From a checkpoint of a small mixture-of-experts model trained on Wikipedia.
Training: a variant of SOAP for the experts, 8600 steps.
Below are experts of layer 6 (counted from 0) of a mixture-of-experts language model. Rows are named router (the router's row for the expert), gate (a neuron's input weights, with its number), up (a neuron's input weights, with its number) and show model dimensions 0-191. Each number is 128 + 32 x the weight over its row's rms, rounded and kept within 0 to 255. Numbers have three digits each.
After each expert's rows: "comes after" lists some tokens at least twice as common just before its tokens as in all text. This comes from a sample of Wikipedia text that the model never trained on. Tokens count by the router's weight.

# expert 5
router:166137100099098143163129159190129134159134167130107080121123141126081159116084130070097152127114094101094115166109141153185109145061156109060130121089137088139173134122216104169066124168098117142152146097111125124119159122098157146160179091140094097077158164116081174128112095179129131107155099092123106118157122137079146148182142099145130185143195180129104094122115212168126154121175141176125081122189098132112093113156188156125165154205148123132098147119134112126097188196102161186140142116100081177073111150148084071126130084172149138114108157105136102149103141090129143133
gate0:138168126139136130198095113173130159126083146087156093158121154070162147144098101143159175161125184104099108178141167133148150115147122142101160142093121151100122125103151125123108120151132070169168087200071089124110133210167066148130110122087161153109096106099133157121135185117117114108128103159145125125135113122136099043179125102047088089166155151153143119167104163114062111149170092097165074116145103122141149126151131097218172127196110160113125116101171146127170115150129132164115145152122177165131157177156100088087079139106161125115107116200152084143090141067176074134
up0:110103137066149094094173125116130145105152119123132067069164142110159189146137132115071152092162099064071109167078144105140141109065141190137095101109164103102163114122149086145048110161146030158082080144136104166119120123127147113113153118066117126128105164127109156167154149164089156011134103115190145101111115059121148106183110093098138142127139094162151125133120143080195124176134097106137112123140131126143123142114172112090155181131163132161113112126186144133155075113118152142088112119108112164077139160173148113103130079137166139163105165131144167187108121128161189147
comes after: " ", " (", " $", " −", " €", "-("

# expert 39
router:136108025093135111124156111150056130135126152146089176174134128152140146156118148083167154097150172130104078125170144138131151176146162123133194140172136128087113129156120133174146115162132148160088081139157144111200106161140073107099105162141116153127093163136161080147170152115132129131067087142101047134133122121123129133168173145133133093112159143103058097131145100163146134102128102140070213117068166157085170112140117091156124109148098150080135156124103082098183176125070154103162138045080122072151141085134058105141080174102070128135150130155142105135116119158132114177
gate0:167140089196142090135128160143097116151138076103050171118127154132155077140151131159156131032106124131160119132129137171174161155102166124057180117095115159100165138148124217186166147097095129140091117133153131078073115088115151172163152120136116187162115126149109161080081061138131098119106133126135154139121062175155104072115094116111145134086160098152130108118082066129160161150106119109141147119047191160082123176110152107115110139172109141091147101166125149147119190177101120128165127116128108103132105183116122115062106102108120144154124150212068136115130124098112147147
up0:117154113144129091118107146127088138115044131115085149123153127077190188158146115183160087116182180151082159142067177113104102092108112099113088133145151126144103105096115160093125157101180182125116131135125126141146052090106136154127130160162124159162130164178145148135091156098152184084080092123143133119154082101121148116138149177092159161153207119145146127161089181179135193083118126117091124103148087116135065140119118088110103112153114082169150176143162152139159101131156122113099048143125145141178143109151130066136099074139170076155114114188187102134189159195123101113
comes after: " K", " J", " H", " D", " W", " M"

# expert 115
router:212139130135118109174168197112120119110106101116122095140227099097123189089133156142150141098111129099135101060130069128147148167128094121078128116093108089043119152171145171115116120155114085139099138070085093113153085111096150146059088131072090149105130158114139105086155086103167121113153123113148112098110133189198128099073158154105122128112141082131136212141111169157115127148166126131100163187118139161112069104146175126127177193089148097096093108180140096116132104151153149091129123089116166158106092138075104110165114179164083140090101149150117097148135143121170105157
gate0:129135127076070154152154118145184123157133131132111138151161115139100150113166161140114146145119114144192100117129068099142144177169097111107123190129146163107130139116100127143104166100086113169080131157102081147140105163140185064174140127169084055147139187149099097123157188149147057107086117121095102166107087116180091093144171144121120179129088133131094157117129162120116149134144134112135113135198187136126159159147136133107095132091099065142133117185131138118124098097130178106057208186133119151071060141121133055136131096112045127147172153136159136169096123082081075130
up0:058124103159167114144124095117179129148141142158136085146158150169169076165122187166142077167165169101113096075130145135097179129141134088111150129136102156135169150096101186207128084132107144109134090089123079149122144104092082099131113140108195100052082129139115096160151129129177168149108054016170093107149103113111112090097195129157141146148143121117161091128133139116138157079090140101123124134133155125132137112091110126116125163133043179167164115080106046106163164127087062119133130150150140076138117103148104125119088161102112154129184114117164124119105085094138080149
comes after: " (", " \"", " un", " co", " non", "/"

# expert 113
router:133114175119109168123176114133082187104091131079149189078090130195161139099105132093160175109106082183097108153145187122079122188161146131124078117059092180093100165108157163128122117080098128170184055146142121073124132137099105108130115143138176110135139154095151156114169070132139115180127116114113088148174128092106100154142128094192145115083125106094161061173139111152140121144096118094151134164112121121168143120138127131079052118148130162103133098097087139190099150085088134163138096079088071134145153141163137100183109107200122135128118095144194104153137120164150180099
gate1:102138164116137128106163121155144083119102127190096123155181122122126084133206185127150176118126132085125165074132120194097146113093091094160112113148100107167104168145114133141070206146085122135098147091172096147158133093101166148163154046126104137131138140115154113117196097132170074078138147094161198111124129110185150128127146132152159094133110110147135117132230161157186133134150109118168145095172144140135139165128106136098190073079138071121076139102137148066142084160053168139175140160111103171128156084108108127126083145108160130168086139105154179133107097150091124109
up1:093139108121065083152120136091100165080103141069114145097128145128142117064128127098082115175125156169130141122164090076113159114123117073170107127211127177136184132134096162122093108101115132132121095129111171135126093051101128154103136126146167115136166136128140175160123162091177186067107216167176139132057181112129095133170139100180132157140142117108122143140078160125119134154185173154049142138065091120142143190102139132096152119163144125164097121119171182125098152133130127072163166148141136158171091148163090140161166098132152111165123112213154116118106111107167151069
comes after: " the", " The", "The", " a", " National", " American"

# expert 97
router:122146121140111100113150169095148174102120087170107136157142088139141190138098126152180113116129084084077092160140137147129175188160078103169125115132059068116141118102125140147157135199084060103133186114154082094176101130164161149154114127170129113106184167086077166192116115190061082154189146098132169167129107103137138133160137141125108129115162093092160123165119170153117172144205126073139148123122143164180179136106155109108138101151155155142100167143150129116114140133117140145065109134125119163079178139042179107131190127137156145157114169071116126102152113103144107185
gate0:119151083138191104090153158055126180139122109155149086123165093159136177093090123161125076157108137134134162132083182141160162173101179164119154074130119066094146094113129118102131166096109112070104131172106125085152107103086207199146150147076090100188103164127112162098100085107109183132106128146110144125109175116121123124167157126120191142159150111190147138113169104143145172082113117144114107121054107118139125120095162164151158157080179076179078117167073110076104212183157158128079172116143144139120134149129113121116143141152151142135130087115117159156096127125137055147
up0:073077110131145118166114160144114188104124120172112162090150162089173118122142159138085123129170112108103212133129161159105177146126128137150077135091133134146099175184141155174177175105128086117149154106136145176133157169109128174110132056129102140131112135196064118170109100131126155091183150136152139184131114161049082131223128140100127088170151125114057137119119123119121140123098131147106171146147136123103094109164128153146121202150102146120050119159098112180096119092109158135153138185097128172122117132104118166079090127159129145126095057101155206162151100151135072085
comes after: "==", "===", " ", "See", "-", "===="

# expert 84
router:111123108098145142169139134152123134084090118147128096143106120181062135099100152056168188136156106121066144090152137156139134175123166078159105119142157111092102138136131125155121125199104122147145147141151163138136122151116167062206145163105098072115138158089099169168102133147147218155098113097118074122134082136132111115194124118179157147070132112116152138096102153103105129088096145145190164108075104121153193124114127098104100118049162160139096133170175086104058165106103167179164076094093098170132100111139132174125150093156121158147159090076100157103164070097123138163
gate0:150126150116108143143163157190145139046096174144162098086171167165084111094156193143133142135215153113105129157093108076147092130125182144152135175126146157075164124175123154087135189176141116133145128137152150162133093165135142109130079135117075098169130075075118146107105121175141119128179101143111137120105098096131130086121092147201150133079136038127137105047181110138100087144169111151149054178121149096114145198128102117163109155123123129115212115147123090119079087163084149142158139144119118111116142116119137124116172073094179120159135084154073173136114113163138132124
up0:137130168152115171141133142144104121089151128137172145122144182129112176094111190088173150112160179036102168122103176077111123112104131142135075137137154076091103128124074114123170094118156130171144120120074128139144111164114203138085124138133098127097102075142123062164128118166154157099134078141128085161126146128128118144134111150148141099114138104138164079075122135153187175116131111075117087134195115161107173101139041095157129114103108088152169090099138110060071115118167144141138120114141143092113099067093123125140147103128210115155071120128130158206149079226123101114
comes after: " ", "|", "\n", ")\n", "–", "200"

# expert 55
router:111139159064120193147131133119101096129128083115088142131080151155092094105130135155159130080096107112111127133166181146119176155128088075088090099132161070082152146099145083140169111116091087073190088148100068111106150161159142091141081088131142080091187157095095128122139113145127143087158095157059099136141087149166081098153182120149109143121093091113148115112106202108170126136139187100172076078128112111166116120142074110138075118091147148131100080147144115101117155123108161165141151088085090070090088090171141104183174073168094194111140150100130062158132121110134127127
gate0:167177097138153168115133141136149136123113190136127118133108185172157100067125164096096180140119115132143153152110148150166123124106096094144072061159096086125196119083092128112108104167150105125099186167165068160104094161083093137108198133163141124105185149137124143170078120142136138063116145116151157138198107053135153104141089144070123159115079099063141099092083149131087118095141099053138113129106152132153160111159150110147106164139105111103118126128140135152147157160119117123144148141204148154158072176107118072138196066133143112163087125121208105109122120105066100167
up0:121131171184125130155156132135165074212091174158090183122160133163136165100111122163109182137176113099121110145081145109153133131079070132188147117124135152124136121082149118172167132069113156126135080111142136077159160106149119171131156129176130113132131074112130100102074069132170138094072144206171086092103111174164167112117117113157088132137156099080130186106172108129102105082111119134127164161147121131109160136185144201157107160114171099141155123159089097168130112081144125105067169160115168139099112131074105070119173186140111151092157130154162077185115084078156129096
comes after: " ", " (", "–", "+", "_{", " $"

# expert 57
router:092165172112135160145133104101155164056142158156118098133125160188164104088093127155121149093134124081159140160153151113139109110133148190107105127081104131105128109166164168129091170178152111162069090123127123080142114196106169095070112158094158100152095168135094132148168107118160164151134113200119125108139193132107126163087172133192064130142104114162114158135145136146128055142112145185110132125151101196030143179113169141166149119068126134144147125134171095148155116176172141112178129157145104115178160120122126121190161126096155097106172131154059163131189157148112188108
gate0:125129202125122117084150141151124109098120091156132082094114148099106150107135160140137088085198149096106128148139088126174082146194129212130157077134112095087064153142089125102082068110101111155135115103213106102158130123107154142161148093118209125113146107146110129089118092163093128045150098148100178134108133098137144149135091130155104061177131145155101107133125135115131137149161109166109112105150121087143083118148199130150112099148084054103088082153119106109133132149166128100110095130103135187153119189135132129138214165217189149191126123129152172138142157164120132108
up0:119130129066130104100156047146136207104108178170088080114127129113153123119125136131154077121161090135144107153157141182087098149171138116109154190166184099056132191142161127098209169096074082142106079145122110118077143126081128150078121084125124138128146109106101110152097127157131133162162169145129146101093082071089103109173152140151110155112100155123127151107101136152170117128084129121135105104144144161132176115169153089124097137129109073095198099172091098070116175056086195111172144091128123118146173134105145139143132150127200116147101116138082202149086128137159123172
comes after: " \"", " a", " the", " and", " non", " The"

# expert 83
router:088137147084146081096098150078123113101123075142203113111097171127122146108103114140112117103114152172098082156089180172100182131175130084145155147067144152178121137183158103144120143174146138144142117119059140126165149134146137147149162066141086133114159168112086099116119132184109076122172133138136193146144109146112168079106097101128128108130208158151115142145060152114170123133120156173158168093181167130139152157148115156100115144190135123039174050101125105126095161105099063157147111129094121136175105102169128091128136104044084136063107145090098142139108173101164123115
gate1:125153135077133138204146056158114167094182142151146083047108162156125150142092130147078106119131104075132143174109173085141130170072096155040118091177127122141072129122138110135134146069140155135157107117114127136068112143087100154105179132151115130111119187028115118146129118157039156084137075099160165131195147133125107151136091145173104142095176148154113139087128142133132057136142068158154135145080130115132143135116073123143080146152124148128062121127150098145091116118178116135140116084096106154107115113138125122154134103186204128107091168114096120103173097144167133092
up1:142129089170121151092142140139137101121174077182133107141081149185158074180075129087119147090125159111146101134164140096087112100117147146142154156151153115181148066096165141119138157117110182083083146105118133073169111142111142118158146115162104149094146111086110167093107122103130172097155094110015128129184133162102151149105094141163119158159166159161077080131160135150119114133157183101106094087105148059091162084083165093152124141168102143134143169138080132077143122086176080124115191162162143194086142113134117178129052131166124144144119145056159136118174112088177133102
comes after: ".", ",", " ", ":", "–", " $"

# expert 53
router:129124164092113172107159174175076106104061103130123158147149097196189175157147111094103164102112109165087126126157148144102183149194101109121113120132132141109111110124145142135179131115136185174127079100140085089113173166163144109140095106157129093102196179094130171151188080147147177158100097129084088159166100135108083129174116103193151106148123121067179136082109116114128146139090176135113145112153136147122102153165104155139082082134164162118115153153100062144102138110094133156092103083108098125141134118123172073164177048193107172141160116122145075123179172091092161159
gate0:147111109124106105129139121171149159110147224120121180150171150103048161081153115148184144128137119156174125122080103149174098129087089149162143138110114157130087092170108182133178153107113072115126135165087159149124110127173121175101140107193107088131150124110098106101087088143156139113143085111105123112141148138201182130098127178121130193155175130110105143120167137163131106101055067125155154097131147150111138093115120067139137111166145113147074130134173165057138112172061067106095142236154127109108104146086086146180126141132104072152125103132085108136191105111124122111
up0:166140146107103069134091164161081089133127118146054095160084096102120107119148195149163144120149176077081136153201170143107128096119190169154161128070070124101088133106099115070130137129144112145179159150100172164199165119138101076081101152138143105181115131131109190105134156127130108093160153125093127119102093182124133081107148137084135148095158115164065124099185215119183114145169140140175143143086056138115165127048169154138160095110144124113145087200104145125174180131144133153129117150136129126142139172113132166076164130097136157120116073122108136146150102138130148100
comes after: " ", "201", "200", "202", "199", "198"

# expert 64
router:168081131095157142130083118162140141142124183153112130133105186150156054101202099170062139100111105146177102178131139136126104113049135091191198168131102155177165126078176116171098161094142074159145142158069152165131169113179163087078131129150124143101145156094100181115094117183093123144150172101151134130135113164161087095145151097138083170117181110164093132126122090148087138149112163110180110186094139083161114121113105131154100109153137114110178104098148195168157164081121161144165109055149155137109106116084121100132161105139121156137122155144076152090115073142105134093
gate1:110109110145140125136100153112129115092072185123129124134085141092137146142165138191125181112174160082125119174136103162161090141176064106111178090150092172141124118076142161142116191147171182077084088154111137087221191107077138138065135095123120157096135104083133144099108131065064165140140109131120139115087126141111151083184160103100104109084158074190113154159162158164121109082142143119161083095099123136133076154120183068106169154138103117148167149074160168097092069197166161157113110147115131114154165145142123103141130116112113121098171128160142145090128112065140145104
up1:114105170149171135106120148150129118166208148147140147176108166115149115114093085139126140121104074152087127158121099171144139145149156174136147132146061066125118121112120108088169149242128106132112165102096118115093106138128161181167142123128116131110173119143095180088113134110093044159193127132082168109129122110159130117086130113156111143146094196110168114135156082120089137102140116116123158134194092119132107095132146135157098159079161138094166120045131086140099057171095103185105089146145174118151160119105172087129158198148041130173158096116085170090149089149106126126
comes after: ",", " United", " in", " New", " the", " of"